{"d_expert": 48, "normalize_top_k": true, "balance_loss": 0.0114, "init_std_router": 0.0282, "lr_router": 0.000614, "norm": "rmsnorm", "steps": 12002, "dataset": "wikipedia_en"}
Below are experts of layer 9 (counted from 0) of a mixture-of-experts language model. Rows are named router (the router's row for the expert), down (a neuron's output weights, with its number) and show model dimensions 240-287. Each number is 128 + 32 x the weight over its row's rms, rounded and kept within 0 to 255. Numbers have three digits each.
After each expert's rows: "comes before" lists some tokens at least twice as common just after its tokens as in all text. This comes from a sample of Wikipedia text that the model never trained on. Tokens count by the router's weight.

# expert 19
router:115130123145079088095121147090139127128138147139146137130101081110162192061118109140185115079104155102131107191146158137133130149123153186099148
down0:124146106134109132088112164175149119139093175128061138109160072132122155167143113137144104109095091122084160102059104088194153082153094150123147
down1:161115156152162121142189146094110138139082110104145144139165116098149085126139125069143111128119129117133154157079105149131094184081101145141135
down2:109112085061121103113119112184164121120113140133150158156118149121122098074146167112143081095122192166172148127153103135190168161178151120134188
down3:185166214114155115176140086117136148135103121126130197143067139149153151146166106131152138110126147136125065130152128163105158134125077110135160
down4:146162144109123141194108139121159162059073202130198111082032151082124118090137103118158101123141191163076104093186189214087157101122175098127121
down5:134130097064104188112119159124088045154147187121125115140114074127116173136180130110138163100157102167124213151077130087188130131138164143150127
down6:149138078153088132103115093120076099215104130172022144104161159107097057102196140142165098109142144147143140185123137155112154157195170106093150
down7:132140127155115153215143108149121139059135178151107161154097130094053085092146087171116145139076125084137134133191131088148175197144116158145153
down8:138135092058143143089080157122137078148067126124087061163151120106110137166154118134121145096090139168201153125131099102106106073139159144100179
down9:176119149126125086132171100154084122149145130111126091145206074145085140154156144114139184133124129073093174090159100166165076149157113106110089
down10:119086120036114151189129128114178082100167124155146086138120163107176136109139146202148132159161172119101119163142149133142150107181121132087126
down11:137142131127189130112126134149133123166109108136127113102131104151143178120112093104144105103079115099140136115101102097161120150087123100155104
down12:132125189131120115175146110131089116133119077121139153141126128110119111138108158111146137086151153123114165150152108155128125105130125094152087
down13:094110143112179125107165185165149114085104091105104168112134135098083112137152137095120105073112111088108164165099112047183103131154112146195108
down14:118123151176114147148175123090118072159080084121126169116082148136118138080103132125138183150138140192086124133125115118090100099103127155217118
down15:188119157090222122099135124093095140120153114128190061131152111166146075162110195106136160117143167209112125166087116137108116105073130124109142
down16:149109074140085132157177091120126152120141053085155136091117114111121118157137129085107142072163116091142191120126126132141184173060101138144070
down17:141143114139141158120134128132126126103100121133137107125114168155116068150131157143115119102144163165177130140100170122156148100137112089130182
down18:151093095168132129101143116137161107147114138103150136180106171109122154120132122140154143116217152146131147176130125162117113114104098091092143
down19:138127133062145132102166139129140176161117125093106101088104181114133180175114178134144128066079147116175142153095131094075174142094152192116159
comes before: " the", ",", " to", " by", " in", " a"

# expert 8
router:095123123136085105158189083097172193143183142156155142187168138168140100143145065158169097084138098095156189101183150177072101154120121105131168
down0:192157172143104179129136135167171097089136092046079115151146097129096109117119139120141135111111172107114088109131127146107143106149099083097117
down1:122145082104142101102155150097126112123100182095096140144164206119095176078095088119090123144112102145152137118100123100130127190148135139184127
down2:104155096077145126142129129112103137065128113154115174131128099145129077100132100127151090164095128088127097103149149113147139119131127126162151
down3:148079154088122126147111147097177144115092170123126166142147129079162132126120091115104134098150152132148138165202110105132156190121098120097147
down4:130083160143134150116090088090138119146118117111109120134142118117112139161135151148085047151097124101137156120165163120108079134091087151126188
down5:126133080155143156137178147173134161118157162137129093143107134130138163146088116122103135080129127141123189146111169138164157144139151109157120
down6:114116111108160168120150122120061178104186125148156143105108108136124103113127178168155114147129121117138115103118158141106065100148121093179124
down7:183126123175097133128115092110179096154159180147134112109169144123157061135087097097152126152079145116089132129154143054144060144123130166072180
down8:115188163115130096165128171095134126173179097119125099072112127177137145131161174138162099141174139102120129157068109140100122142130081143121112
down9:159172136122179145111166176099076093104109180114157113145118123123120186143169147145137181112144197108093083114179135094195118105136034099175101
down10:131133214146199161167106161096074167136108113154136078132125157050151091073107152132122122145151137163073144088129140153146042151139113143170132
down11:131173120108167088116136118098108136067153109117141066091162127198095138106129173130103111154141114094151110164110122155122053133069112109124148
down12:140103119074071138119172098115162110169136179133157118118160118104131131134083129103095107116124156140082124109149087127160103133087087108098113
down13:140094101127141135151143091161140112088119143144133130152088107115096139101106090095145176105056173124199133117175128205138147137092140120081130
down14:127080149125107129074079149136087059169137111085129110093125114112144157124129123126154191163170135126094201089067163099078136127143137070178170
down15:119089114092074147143130110142127153140179116176117114141177107129148134136124145128129173176195133142145167073150153167083097161188092152129139
down16:159150161149144153152174121125091161154164114133092126206138139115129092140102117179148125165132161150128107121156128188111197101086110115127165
down17:129188172176165117113168080101125063091159100072095123157162113127128213139040065114106136220169116114124149141158117094117096117134075171095079
down18:124064097137089115082085145124145052121104141128081119182206102110164148111148117096104132094061111110138141153128130161143097130177097054150226
down19:124137088113191136083144165111166121167151110136146135091102124105116141118134119125132162216166096138117098114111162096144064102128145084114036
comes before: "1", "2", "0", "3", "4", "5"

# expert 46
router:159141169119106131083119108183125181135152065134147082114180084106166092096145158122104139113218122078185125124104149136143147148156166076084109
down0:093126101130100144159111117117195110081123126152111081106135114166164127077121139118107165105152139121096110119129170156149061143132094133126140
down1:162140135198148181138122156076149138131117142123141108116120107158143103155166120175148070112138124164144118196128106139098121139094126176114172
down2:120103099131112126195092209116192141101126043130065100120157133132114081115108146130123131150077128163146197120130070088130094111171150129164151
down3:122113120121144151144090086140151129131109154085139142231149138134131119124138143139149067082101162146129134096118160100167149134106121118070127
down4:128136119094166121171127081152114132111134132150093134098126067101112143177116106105108164132094179157159108169154119169146115070120142149109168
down5:139090078160127059114128073114142146173112113109119178126126056122143109125142136163142153119138161111043156104097126130121112125102078129155122
down6:179163137127157112158177155161125083159101122113174089107153145109132070081082104124077097149082142115133144121121140117145175123137169104062202
down7:116116108131165087097122103058129122105133130119149096099163132138098055074101097165112096073106122147085125149196166212121109171123112116065093
down8:159159163116135186089102122103084081149142113226119120081091135117086030128114121142126153097178154153094146109116126111110160110154122147167122
down9:149121127156080110113183079126143104107125081142108108168183115182126166104157183120146140140060168110120098152099152085044160069124124159131121
down10:137095158151160107076112114097110129169178109145102099192114097113126086075200092126067126158136172127174101102190108181121138127113083160189146
down11:157146101103178092144084119143101129103117135171161153149098102211133096114141131118148109176139126122096121154121127159119087114140116133116080
down12:152119120080098141094124118138099142053156082113162134192113133136126128111137125120099159115076123177122142101097153142137123099080109125149188
down13:150149146138069120075179110152133108086065103173133092114134151155131184139107063126132188068078110109094166105141167162120175108136130163159145
down14:143136164162158111181141090146103128077084128140089138141181059130099150116150104145102181118159135078124117132163073096073169099118137161192155
down15:133101147079176162061184104105078117097096135145090135109128155151106113180146107063135105096161116118080075137158111069178089150119150118115127
down16:092132120151172096127101084110106127105085142178177048145166135133126140153127134160063170125118107186159133146179134166123179102102144135168121
down17:102115089108090196161149134109070105157116148135138050108075116107093156114097158133153157108103163140126184100119137168108064113062112073069069
down18:139139172096131099185086138189151137153122115125139094108158156071091063129103144140107174159058183164171146132127104148129137078153165132121135
down19:089140138112107103143151118090058116128147109135069146176140127083194126105123125145084105122100161136143108141134123117177173146085139136113092
comes before: "s", " of", "ing", " and", "es", "e"

# expert 17
router:104119114148073207081159148159207124158150128150152141114117160147160131086100098138126118120117114171148125170187156113129104102128164112177144
down0:114166139112139153136151147152147150110093144085178115147132112094116179131154165161122123139128143181078159137157181096115125071118084106120096
down1:179156127141183083055109136160120162108141085155180138126145189137111064078179137126136067160160038101098140077197174112164124097130172065121102
down2:061117111144093104123117137119122145118126129124116142096187075146070143160101122169132122130124181141140151158111109152071170146147177112154205
down3:107082124120058128116092154079084101192179140156107102148116197126138151098176086056150189132138169142117075089149132124137111120176157091153129
down4:149172132118123174251147090135185127130087131106135115186139100137162141122113145116112179085180095159127109103120187144148125159113108122121179
down5:144162118148110089122147155113076147096108095170087121097203145075163137094087115132161143086170118099121121150136116158188154095112149181136127
down6:116158092107209124108107139125141148111133161090219073189099111114105111095124142080129134113150065157157084097129191095125107136112076131141077
down7:151103081136168143139138180106172094147139130133109107154151086152150145138110217148129124125128125110181152096077094093095173181162123129125081
down8:131176112108133141159116059127123064145121139128137141128170184129107104160143085139117137113103103129171139132160125100086134071122138115058112
down9:138146090149122157067165093125127106125085122167130110145115161073127128081132158105099164109109155080128086150151065170138176176101076130100122
down10:151159112086128077071135095161131107109255110161100111092106130147065114132175166115169090075085168107074110065171151118100094130109139153164092
down11:050189127158087114142115167167100038115076155145090127079063077117124166138084020131139114127090099105158172159123193117148147156103170091153179
down12:121097121099147081136075138132064102139196108172119186123156145132114144100104119105108173116119141121127114124064107115142148043177084171144131
down13:145161162195167187143105145109112119154085140123056171068126128134144125058145091125103129139126148079159147163148079105122153139156118068083128
down14:090145153171134089131204167036114090137073136129111163157125173139161098133112086083089115117184134090113163110176142151143142116131144114117122
down15:112101115144117072153157136104103154116016111143137169108150175145076074096176137134052130101099166138128113158154048140151104140107148166135110
down16:129182134137116111143204142116176101118035138156124136161058158136169183123103137131067196120142092171175164214087140171147112123120145085112110
down17:088166178176192123188130134139130142083131106137128166084112115119121156096099111135125145123108184103137210134135191187109141145158176105110121
down18:169099135102165108113112153136187189109101108121115115157167147137143167157146150162123108150175115148140116139112058135124070091115121121126098
down19:119120090110128144121130134095144107102076100074121114188156203143110131145111125094140147188098153099199141111117114178096147149166041103164130
comes before: "1", "2", "3", "4", "5", "6"

# expert 41
router:149163059094178157146105119106153122121169131142153129136094115134099159108174098111143196111096130130092164108130145138136146136158156152080096
down0:153121137149166147111132109100179112066085116093136086106139118135112088097084120125099169126151110170137059119146097078143066058179086157065109
down1:153161078134151101152139148150181131068157109153169105124139148111104118107101179158103150087118140115076109103174127134140163100154122145128068
down2:107183097111139107119135137177160084119182129126113102141170165053143134126080154151111154131144145085116038134112149134125087091098136144163122
down3:105134048133168147114108189160135130160058120096081154119124135131178131112151097108116145174166161104156058157156106110053112148130137106107154
down4:093075159096121117128184104163135095101136136152105142153098130079118104112080117110150136099097117129143089080103147144087131170128188087156089
down5:141108116118096115165088102172127088093122095113122137100062151098087094107157108165100132094045163102144155131110093137171188111152064181125111
down6:174146158080138110123096132094103148091119096185147176107107108156113152123137056129093144103173153152153120092153163174130155162139105126163124
down7:159149144143137116148084096153112152160104118110148149174145099076129127094092117108124116144145120118152102139145175105135141150127113101136152
down8:120152158113118193130135152093130141109152141122068157116114100123130145133145164146156170098125122135119167101129107194108139109093080133103145
down9:123129138125158175115142081121190087110103157126170123085138101167112129097108098130101152125133102131128138133112097126113203139104105155138120
down10:145139108151206106139145148152087093151148115096095149125092094103140118082133187106089085119083109155206141216092153162076122198131103080104151
down11:091116148116112192181112124183176153117149125128103093142065158166121094078122150181131159149149155121121125108176136168098128195154139135059164
down12:137097141111062146154171127134166139133164137115134152109149114116150167127158112148117099160171116113086080108120138120130152093140137133127053
down13:154165076136144164127148120124151083150107155128116140133183099139126151110153136132062103136104148117136118169191135106160112140169103157183130
down14:087156116150161146144156138115142126139126136125086169138132091085113097161139160062114176182129141131178142162134170163038061158144069141141149
down15:108182190110177167188156072160144067161198136088161157124125149142154116118137125129230112116132126128117160119178136123149105169143086142132095
down16:131170072110123138157088134137126133132129104149115151129148156156124125190090186152055176207137136100160111137133168125068121126156153110097120
down17:170167122142096133137162099102138106133072116140195121092079180160163098135149104121139092142206126128163073186120137129169104088173136098117147
down18:125106080128083177122118177163175115124104132110109089103148136147086164134167082160064168071146151128142163143165109092121139107082162131106101
down19:152134056154130095149099127184197122130113136100059123125095153151098130101163109068081187121145151106124159070129168202109136076145124136117150
comes before: "\n", "-", "The", " The", "|", "=="

# expert 31
router:144149114084170116057129175061164087190125118087142051093099129208178141097130155140131093141091139150162111170105193173138145083140143194088122
down0:125159042143170153209166139145172149073071063095116104082184124159177137114087151151062113137128122088149116116132142124048111134150142172155137
down1:154183097087077170067078155112121114141102065112154108108113187157113156144100106117189083160105086078107062069127157125092113086110117131116127
down2:150156133115162153126107127155127132127121141160134018117185118102148106141183120134128137117127158058129123111136149116170131146102147176179112
down3:105119181102161108146125092136123123169112070120098140141188081164112165076147165167064127120180169131160156131156112121126240157171140146196112
down4:105077088113144147122126157087114068145153125159158098134144119070188164113071130116095140130150176110141173115131138152147149130149100112086118
down5:149119085117093143099079133092138127121110160098124136128173133098170111125138099098114134109126161107125151128175079126204155114089124146085150
down6:154154127121138090099081137107090119163148126156089147170127155141205197089164090156094146149144138160041146150168123084078146095148095134104183
down7:146061145152123152079131085076139156133135161067108153159132155125103136112151166092111133104154111109100087150189118132115184123164085129131122
down8:152137117144147108132075104142086089115082128104156164127100140092150132143089154086144125109144136097124155112153117145112128102162135169124118
down9:151146182123106161145122102131135086185081149132130125125126161133198121134119158120082104098151122114141105132142141157099161128107123136143113
down10:120202168112062141127120139104108125135075120103131126091131172023071136151131128220161136203119193132111129149140092144129156092157146166154098
down11:126166123113188046072122156105131086175117067116142102110101138134113147149150111135106161138177131127123121139114172154121123103094122179098108
down12:133075185141136184120138084099103119164165143125148108163105104162070136113186102155168149082138167106144114160164132125133109174108126151105146
down13:101128073145107149150133081167112162157202092168136110073123107162128112128150111105129104166124119159116092252118218129137034119071159129089136
down14:119129179102124049139143124143104123124108130062110104153143092089109084152173133174097105131128164119119057130147169165119111200091094172082075
down15:122215159143161163136116138102117079184112139092063074134123128127030159177124139203123144089140172082101127163173120174092114115142103100112123
down16:135169145095180103170105108177157068159057085132116100069096159130164147096164073133093133119198188119127129065129135123218149109123096071126165
down17:149102102116158075122124132136120206156120091183152165139158084145180120107158135123155119129159131118131152096107124131129104175078096114073089
down18:133149187158077127170101105118072160093179141161118092122124129179175090105205125169122124122086152150139153172120105108087147136132110163128103
down19:110216170149172077096122132127119096033126110129126198096154133132149114109130144122115153141133104139085147139144155145104133163106128162139167
comes before: " ", " the", " be", " a", " first", " re"

# expert 9
router:118167206111113052107100106159131140100108140150174173093099092126139152145113111177152114104182092090145120114138115107152136091145082107181136
down0:165115161111115121136118163129095135127160163148173129123157156117098127153107169103162088102114166131137140143155098149149134109156121109115074
down1:116116149123093133165092071121183100125116156142097135138149162091159120142136154114140151191138180123178108199089102106139168108149101117113140
down2:171090120185136127152146151118125098077090140133173161095187173109126125168108115168120139158106098147130154107128113146170162127102095184084166
down3:107206125100165154122072096191159154176104196081169122062107116113116147114158112188121119115150151120107093099112166118174147129162129109152100
down4:130143163155165112128231103138110120109192113142128138118152185163097124086086103139131105125126110100154089119129152117075196166159142199166132
down5:142099130145052156142190142099111126129077177158087146129177164085154080114115147149080055163141148143138128113125101117123152133133126072136155
down6:099075137101093158128156185128082135164142078085118105137099143174113108114136135122172109102105124165132108130138178153116150134102142093076121
down7:100147104123080132122103104104100142074138141172091158053134122127168123121089142167103109099084133119087128130096155128114130108155154143132172
down8:114115230130124133117148078094025094095059083197105163102117106095123075113118135124122085109114125158137141095136105143121135147111164107177138
down9:177120109141116093090187097105125120142133124142159139101084173077145135144100092093111136115183138085095134101146122091168144124189181144189141
down10:107171098098148123130102150119089179141190133113078155136126066089137145099091191197101193159140119132108127137206126069117086146137167147152136
down11:169145167106126097107104098081121137102132099080178150153102138143164135103126173132132107203132168109107125155107182116127100097109172176188138
down12:105085122129105153145092165146133140097119083136101109092109136075091170104120063087109103161111079135153112149120138167126191118148134152102077
down13:169103129119076103125123098145139136091165105150101150088098106118179095118113145104112091094122128094172200120145164127138120134106091144108079
down14:130180130134221165123170089143149102150161093124208103140116126170126170134132109082151127126148188126114127129088108114127127091188100119182161
down15:077182121107198089092140101198105168123130170147120120151064141190115133135143078090162124073076103093098124101093114163109111206101108134142118
down16:127081121175129140128160083117143106135170133138135084117157109097079111098097123132156118107068130136125129142152132167084120114088120139165139
down17:098161156148142089118162108065199143193171134112128137164129121101133144068088139148094149186138132134089091079158087155133132093161168163075123
down18:113114148132095149168172119105144189143102161185150156073169102085115114128068118090162127105151151112105106091110078160156096110078136166156119
down19:112098132105164069168186060130190104143180121118163147155088149089099118188120146167127119130121172150111080104143080150149163139136067125157139
comes before: ",", ".", " was", "'", " and", " of"

# expert 25
router:036140128131130107081126169074148097167123088117185119131135132153184116108147143107144152161139135139156180117151195121146147128141186168140200
down0:107129133165150120084112123118161131067104064149139149111132152081145118177150143137131108194113124155085110119152128092182118120137112151165117
down1:085125156110142127094123112182167112165149126126151133136101059150216096109063167074131106138131145119205083154046120146052203113127151130143183
down2:119093155111098153164118090093120103183162080092175180164206125154102079082119089133112114138094114077083133100128097142179140124159165105178158
down3:138116127164167147095059169123089110129083116115095106109086147203157173100131105108103170206115114155140167137122136114126123164102187200146143
down4:148142127120118101086082086133138145130116125185119108189163123101157166118131161158126100102139130092131145142114145059103115092096135092166176
down5:127198044191107169129100034152111083135112161131111093160122118126066082092059109137114165089115091084141087098156103138105165089157132123118108
down6:106104078135123177134176174117172153136044080177102149172115154149159089180079143106127072147140122124132129095139124144124140103120141057141168
down7:125118180139113090134101098147165116139181130163125111113133097092162123131109178119141091160114096097123103149093091125161145098128093066220156
down8:156166114109086149121180136168160118103176140091150088102090179097138144153140106127143105107121129154123179126169077137151101162127093115106131
down9:139152152189082139120133162178117169155089181127114149086102073110109135179083104146098116105159156136146127098138108067186136153095163141145129
down10:130095151175120155137157146198183065142119212155124167166110144147074142119106081159125105128168091191159133104114168078078179119105134111160100
down11:118127179150133107089192077111104117103117146152108121130143074136147080121115167116157105135145136162137120144137099134106140175085127125169161
down12:104185113151113144106116111101143133147061122143100110124129109133136156115160105122096134175161110128137141197089120133111120105131113095090105
down13:169140143105149154160062135131081154146116136095097167115124129152083174145096082110135121145103119055131130128121154130106125058130069143126058
down14:116131154158104179057157140103108162114179111118133122129080164125062106147140122139160134159091164117135193077117118125090160053174113139196112
down15:091152110125129097098114088112101131144096125124101105147104101195177114093136075116149133137113076160180136143120197146149141137135144118135051
down16:133180098170102097091126137099128123134138156084154163171109108097152150142087105124152110134112115117100152162076096034145099122098138164164164
down17:134143149105209103115097165134185186131101133073164166177067123123130113141114109106145085155152152164135098161117173157133159134129088175128074
down18:134061143146128165136141135126130136117107108121162126149144121143124130123108156126105146171148151188137067125160147142136158108076146161134133
down19:160073139096098141138175112081104127136188142133081088108139158157123117191123155082132057115124115106116218074191094124144076146126122136071129
comes before: "-", "|", "==", "\n", " the", "==="

# expert 23
router:134145118166139162130085179054083120129094122153144128100159119147143166181173107099172125151139151145169114144102163121146120142155089152102107
down0:146147140149140137054173145162129084110112124134154141123148113182141111147135135129087115164077104133127151093183195198139147056126150141193122
down1:143116144105100145119121165149123138109162123145107115133143120140124123105112124166123128154107143158113163125054115130131117121129136117126146
down2:150150144095100132092127148109176095143122148206156111211077141096129117143167109125112083140110088143175117092108103102208084074137116143136088
down3:105122135134145162120131182114128109134113116181109128080135088133085134124105123156129095116130079154102127134129110102164172158117147108096140
down4:141105086169130081166140104169155153145118139108080143079106191140070114158151074148127115121128133117122146129137151115194168112153088093102097
down5:174179135122104095163146137099111140166135124142180106131165168143105108145148144108104110115162181130128152089113133124152158109171125124175155
down6:155148159142169113118179073132074100158148107188183191117098125201145121118134112150192124105159100073089122140154151086172099123106151118201106
down7:166145170155160132155078157119079126181157159139126116144115150147137064140105191089096081162108131136125156112159126103102134135102144103151133
down8:104099096160089147110123191136151094169118192078058130144192146130126142079126131145100131129115154202122155126147086135090140139124174133126098
down9:140119094172165137119093181074110074085081114157109133123130167092106153143168117182111154115121131098107117147128164144203164153071161141092151
down10:127190125122106151128094141086168159144091122146128136118162124120086119109140153167095209147181159177149122142113111178163157149133141145089105
down11:150116150127178111137160104085094100095171207171118089185081117095089109124051172133150143081148089132110125132062114142104113100104146122152145
down12:116163122143167124116063134130094138188106130082096138133127148116146192102103075114174135170127101078084126106161125061121125140128115177117134
down13:121067176090112109092164127126064146151128061139116137128155113097202125133131030126103166147060121135155102130109102107096129127157146126162152
down14:179144105094089129162104178102144100151100146141136127125182133155113159120131109111130094189139169109134163120148071148155140120106175095077090
down15:110189147098152134097141161161099092116142106141137139147119152058110108125098147145143148122150107101146094109148154102140141158132129140166135
down16:106139185097127179102159150099114142194127091133109133156209099136113204123129109163133119130157148094088146093099120104093141149151116151076122
down17:158126126163142152117136113153137100149095136140118105077081108135109138116120160105134161148099143125123155134169112147072147117180093099083124
down18:125177128139155183161187136095151147126119088146164094128150124129146104128085113165116101135120076109140088207116119160115108141095156181096149
down19:183145143155130145077140173139109141164095133063137072096083199122128176110143084170118143114151134152143163126152154138162149081169103071134144
comes before: "\n", "-", ":", "9", ")", "8"

# expert 44
router:142136156160126115134111135154108123074077067118199166156094139133147125133086133129099099116120093124128115081123095105195139096131139093176150
down0:099127195132141150165106108141155109123162102158127161154122187146136088137152135166130208138152165153118101155164145135083123178111207141146143
down1:116124098077129097156103136116154126088137153129106143102092160103222153112125154150101131133096081113111093122129113141182100115110107132096162
down2:130099156088117149202125111131096102129136139165192151143134103121065140184142087152136122121138176201087156189140158178153112143177098107128098
down3:131156097179116154099166118149101127160126129124077194130146175132122119089163111085135080122155099126102156134136128157166100122137180112180088
down4:106109171188164150161145139100147136116142123089142085163129119133094105095081133151104119171086087131205174125154064175117148108136112102116134
down5:155126113102105140138075151088155193146107086094115136113172090150137145130103144111115145155180169127178095167143109117098103096147142092162085
down6:132136126111097142111159160101079141085135120100123103106144167091130117126129135138149139176154111175155130163109185134145161156135142131086173
down7:133101082187136171120099118142158102113156119111106104154105169138133158082106164134144161134154122121047139132114149097050168104101084102166146
down8:130092135131115160147139171107109038185153135116131084164130112146115023067127119114145123116131172175195165138165089198116136145133125108129105
down9:132157123093163136152112175041175135103106127143170153127109159120136179169108128117128128144167172083085131167039175164145091119128075060166167
down10:126143124153136179112147106143139145134084104114093145139120110174161156158107080179075105187108113106078115123123178119173145103080096126232113
down11:140176133113102159135124116102026115135146047169120135132093166139205144142115101112163046125092101103059153105116161107149109133176133157131153
down12:137147118143157142102165156117173123116110102119125126071135112167110218124079061130178124097101084194104132118128091145154182127142127179167140
down13:152118162132139153085095121132153131113137117097129107111093170115104123155130157126113154072163154122093132159184183110023141149185103119145205
down14:136149148162128116124091069104093142096121147127080165126162149123119181091137123152139142140105072097082141123129118078095151082148095171119092
down15:121117117105116139183123065152162129127119122142120119122119111138160111098164123095125083164171123156176134114111103142132157170101138105098111
down16:082100116109063132139136122068173158086146106129114129104104153131087103141137131093098074144097139161111128158171128151116109151177094161108193
down17:150179147128119153123112122175157114169123155136120148140107137095141072112174101093140118111105120131098063097122062132088180104117117075170078
down18:133122094108143144110137113149114132096075148088137134097132110124181099173134198150131088121173167094143114163093170102182119170080113139126067
down19:135107153017099080118137108123146099207147110149124127137137093097172143150167096145125157079124088141172114082133154107187106165136181189107128
comes before: ",", ".", " and", " in", "'", " ("

# expert 42
router:129183049172078168175155163167137144118118186126098171103126111138132082173108101159116101086121121071152178181139115166076137143144105168088115
down0:131121117186115110092163078093118117147095124122130126162120121129204111106107087146092123140106089178124133102106142157123098117105092053147173
down1:142231155143158118143121115107135164197079141175132100174111090086134158102144118100076117105177081145189125122178166149122091147174146120155124
down2:106137094116215156117087082157123144164125080083160133123166136128146101131133112145226118125160084114138093157117137083155106060047133100127155
down3:122123073076063168137100181105164137172139161128115121101098181117093140103123117100157097164140098098114181158075138098127109139130162078100036
down4:160139074106133129119138105151142115112170125118135128148168148100125145094129027128121150101155164165107088070134135151143129091099118192121085
down5:105132134115153102110095122147089120118108181146115140107120146123141139164167140164096114159096151148130137162145142148161137103122143091138148
down6:093116147090109084129078105157220134133093172117114171121100075142096163143149140099164147121160104135156141136097084120206170156140127139139141
down7:199152131145078103201108067108135141156143137131153120142094108098139122131097139166173118086117135163150161139160160131086133054146133109143154
down8:130102163129066143133129083142163171095162150138115153155203100155158144124144142121173148087126121168165142117199121177108121141226104111169148
down9:107171103148176155069121078079115163098140118129151131190098095203164134178152108134187108128174111160109141127129137168122095126089118157163181
down10:143091174107113140111141106106133125185074161172127128142158195109165129120100083190161157155140121125113121121160128129123089102134101169065095
down11:109155115093147112110125170118191136120123094095147128119159133136142166116100103068122232159143053146135138139176151128082079113114132112138125
down12:100141144166111112156136126094108049153171136133179139132150128110178170128132123116111099042108157115094132107147167106134145166126152163218172
down13:125125112144144154172073113129126083146072147081121107113146166147106143152154132100130079155110123114093169112113134138131144145148174054135111
down14:129103123133122104133061154139196138126200144155115180105146168208141152199138136097116086095122148159124179120101146117201091121160135112144137
down15:076093102168175107169104148134143125155062099190123119129066132113115222107067182152185129151145096101102157124107113197144174126120161093132132
down16:158102155132156164054110098171089138138122148127189136162176172145170123117158161150180093056110111104146127116146155113100119182094100152132162
down17:092140133131083086113101097111084072106075110139090058134138094105116128141118112103127094151201150128114133126135105117120168156110126116113232
down18:059078140070103126189147167066112133120162139135136101100103135151115150110077122123153149115136088168116095114162121096126101123109114136114074
down19:130163092149061088115130133099157140149109098157159126136172130152107148118096152135142091121145115055149115096101106154116082139106103122126155
comes before: "1", "2", "9", "0", "8", "3"

# expert 30
router:117106109102157075127076098158155175106086168139138145142126095087187089144160159112097142105148152079170103139117102128118125164182166157115122
down0:108146144129101082182136158134150082107166131182118086153167181076132106119104160142124138158121122155171195094096118174158141153226139169165129
down1:137128197132130112118057138134166130169121123151133128107127128157140067113065079132130107099167155113106103103119219079055102145114117143172134
down2:146102120131128164087148137170184140136112098125104066127147156122146142102087165146103131122129138138130135140140132089117079162128119132139136
down3:126149160150152103152176092153142149059120141142097121131049115161083079099192091130060095203128135104108098148155103115168104096178199142209115
down4:133107141107140155130141136000141099115124175160129152189094126099178097126156126082097091104103072094077102155154110070169185104152101126169124
down5:173113109114113079186146204097151129080170136112170124166182139145115131149100128166092108136112139117100178100147133094129195123151157116129178
down6:075077113122057072128151113216173126144127114093134144108140147087089153086115156154121102130150150094159141078163100121109167176147161131118140
down7:119123179069113117130118186044159096129114182174194098099073131110154084118192137146089081052088175112099136148143096140118150164077108125123171
down8:124153108145125129143066169134103123183113186144096164126152116103137116115157125155131153164153162118146102167123125147096124146131129128112117
down9:137110097093172140107102126140164159142103151152139095151125112100142155131174146119120101115106124071081083138140156151122100099136104100107150
down10:135140084116138145011137162107190126152126129101111113085097095145144117101102121141093154141121074111156117170188130189125137125125171118191093
down11:109084135125075210152185084123187086135163097091073110135113125091121138145097113153181162169132135142138117121146107113129101178156074158103145
down12:100086162060105136111146124109091115151117161183126205140113124132168131195065108111069119184161098155137016102117146071162133121145193118189107
down13:111033162125082087134109144150165146129135151110123104152106069144120151126122115096112110116119103158148093128158128118116157126108173100094149
down14:169169100145200121200121133159139165106081130149118110172102136200094105099100127141074117115109105157092091144102165124197159124082103161117123
down15:156140106084157143087183126123077127083122142101195082133064140198132136106168080171126130126154157169086072146175120160176132155138132125105060
down16:189147115159146132138088161118100206039133107151135131132058159148151107115145107087106102153153114130102127141127137136204122119195083121164150
down17:118127117134150149059128146050149145143132116097173048084155084144104098232089106076190087116138123154110121095116131073119143080136146130138132
down18:134061110124065182139161163160171116101099125141079102099167096115136157135118104125144147142065109092156139133127140123159140165073130140148158
down19:192126105121146180111094149123102138097124176118157188066145081159114104148138128127133134093125094146077183181097135103159132097086105133141061
comes before: ",", ".", "s", " of", " and", " in"